Weights of a small mixture-of-experts language model, trained from scratch on English Wikipedia.
Experts: 64 experts in each of 13 layers, 48 SwiGLU neurons an expert, a softmax router.
Below are experts of layer 2 (counted from 0) of a mixture-of-experts language model. Rows are named router (the router's row for the expert), gate (a neuron's input weights, with its number), up (a neuron's input weights, with its number) and show model dimensions 256-511. Each number is 128 + 32 x the weight over its row's rms, rounded and kept within 0 to 255. Numbers have three digits each.
Before each expert's rows: "mostly gets" lists some tokens that are sent to it at least half of the time; "comes after" lists some tokens at least twice as common just before its tokens as in all text. This comes from a sample of Wikipedia text that the model never trained on. Tokens count by the router's weight.

# expert 53
mostly gets: "In", " A", " In", "On", " At", " following"
comes after: " the", "-", " a", "th", " The", " \""
router:139099124094105194109111140183097113178069159153124145129092127133122035166098143098165103141109120201035121140150138144102052100168165142145145141096115183100137087079146110108180183089110129091122125097155166158097112082138031149106123108154141140129129133118086072092076151130148161097070125143122090085078166161095162195086116144155174093124088129133167140174157111172107190095160112118105063143164135094166145150099183102110185088105127106151161187097172079134103127154122172140141177115130133095135095148103162181135117134092095112172098134176104152092133072124183171126123130155094187141153116172141128155089063114139116126131176090139150134178134104119120126173109113092191146124162097147138112128157150132137120178081056091170127116167139147059110095069118143
gate0:160132097132150186152128116127069191134151182114106098175121094072136175152146081143112116115083114136062161142083153110122196123101232159136119100070131170149177095127121132182093110063156146170108079090170100116098145206112158108090122142141146150090101139202118123211168129086104082111129141111126126085154177108084141119058179136175138135107082128160164144101141132102078129145110130146097123205102187176110082068153095129168133133153047157144174099150096094103133117108152104156138202113098137136127124075114109160142156112130188086105097120089123161169141171104094156127190117138197079155098130110114101089145106123122120147097089121100141121137141138078156133162161156103105108112146091125125137154162044128095151139115105191121159128141104141147114104135127080
up0:153126062131124184196185155126103169103132168158215076125097070088123183158148078114112076114074105137102114154121149158119128138127143168126076128108180168119142161132123177155160132112173075178177130132100134123122168164174159105153104137092102138119145128170130164156157080103106150104132139115114124118174115104148110154089164141205064143079076139166192125115141169066095099164069112103132098084132162226100085102103149153099085136231065164119129121114120169161097149179061102150165157114120110138112101086085131159064157145104176109135115119114124137151134098070094167097201103117200105174108127073124185155156132163141145098101084165159143153128153146163088108141174156132072168099132154168167079136121099121151136166109152133143165099122152149097120116151086069

# expert 37
mostly gets: " who", " including", " which", " =", " these", "|"
comes after: "\n", ".", " was", " is", "==", " were"
router:137136193149099112092130117160083127106120200062130100121145134131131068157136130114133080134051105137040116137166099097093171114152209159113172086112130136132117113100135128100093138131124136100093115123128120138133108110116151145124092089171138159161114132125124087159110076140146166086167128154091031151062145111121181080085123127180140106087141130149100148167135117156112166038105137159094103102157161118121101145113161088123161190079143063146133119118126122161133150115088060149121171122147166128115086163103151115054061128101143118137113153086094207104155138123154125105122117104116102127169143158138097142094106125171148127106113092167105102129131106121179120080098109107129150098124157172161185118125131139123102153075132146154163128164155062108054118127119122
gate0:152203177141105141135130126050114101137099159105152132085191144134131123147156131159127144094068095148111115121071103165136059120087122147113146131092171166159102146184160146117156128099116134170103168132131113112054168150125065128172169143151123135141149055146182125149094083070177109095145196152136112099150106155098200114148165111102109075041148139090163160101128073095069111138131118179097127159123106165082127134105128136137170139114057121157111165142105144074182072151102173154232122118121092117109183178061148133114126076141131166076063152110130146154122132112110089152100125113152109154117132141095179060090157192154094127103109132118145166163118122137094077107157133119158072185153118114126144121108085096203133146061119116132126114083188076089103116081101162
up0:136147145150100159134050143100089123185101154158144168095179113121136136165162130065120197095129126146141123112080066192158133123126106127072190121065110118162122144121165154100169153126134109157094165216144132134071172095131051112156151156143188148173179085121203184129085089109151097073155146122128103125140087065097136121096132116099089093087176133093126200097128115125057122142137125150123105160095113157112130121114101155086179192062112084068107142174092163066199079149091142172164167100074072150106148149093171123133113126149174147097066102105113170140102124103152097161102117090162157155081065135121139054108099123172151133089084153134150150153102082152081134097166098128128107144139090083149137098095089125146165098062086121151115118068152082120122130075151166

# expert 45
mostly gets: " who", " that", " which", "|", " these", "The"
comes after: "\n", "-", ".", "|", " N", "=="
router:134159187154145148104138091110117157188107215050111150193098130147151106157037141123138110165045096151073137143134115138100181097165159142120175121073109170145158111096197123112161160122119132114086087142148152115164067150182062140172116090147108116159143154105130151157108151131153148055102110172164071164071163164133135106109127102154186123121123167162153144137140152081125098099126098121078104178152131152138137059077162156116098107145147135156138165129150161132167101131126093161166148143123154146194125164083151136080074106097134124091117185157121124106120105146181127116102132153101137133107136169129109172148098077148086160160155079097192136154133124145096125108103130141136124137124135111132150120124078101138139074084108074153174131163150128138132131105188094
gate0:172129129141170040127150096142102121138126143148114157081146104121194137160158130135121125204074082123122103163137189132128132100133139086139091137132171163146169182103200213109180113145150170148085109112080121169133116157087148123192189090085122185152158138117191144124164061134147133043108123124116119168112128122129138124136132162143080121081143150114145195114147092114088118142183114140129132147127149148098194124103090132141119107118143092129131157096102114152160064110204126084133108129142132128176127153131124129093183083061130146085117079112148175107137168086087211111164168145067127097073113170109102112154078121079141163136114169077077133145111083133088124086122186114112110100079143121146152134140094130172132051132094140144097094135132074098102133094150146
up0:097148153122123216138089134105133138134153122067157107204128152135073095130092126119131104071136199144119152092143067144127148181162095144104181099136105144129104106135026055147109159127132089101139145162176151090110154090162097096049107150174130059130097126103083128108116185106134094187143141126135112079092150195118113148103127070090133128177096105144127089149111130138174136082078148113127125124154112112122080132140184133142127150138131174140141110150173137093126156134050129162107162136101134158114137134120115111165069164181148103170128163148124120147131141183197060126100098120169134162171116124156130122056139158133084109089155087177160101108154172114146145193135068135137131168139146118087127111140153105117125171111147096138163141118136165126164149188104138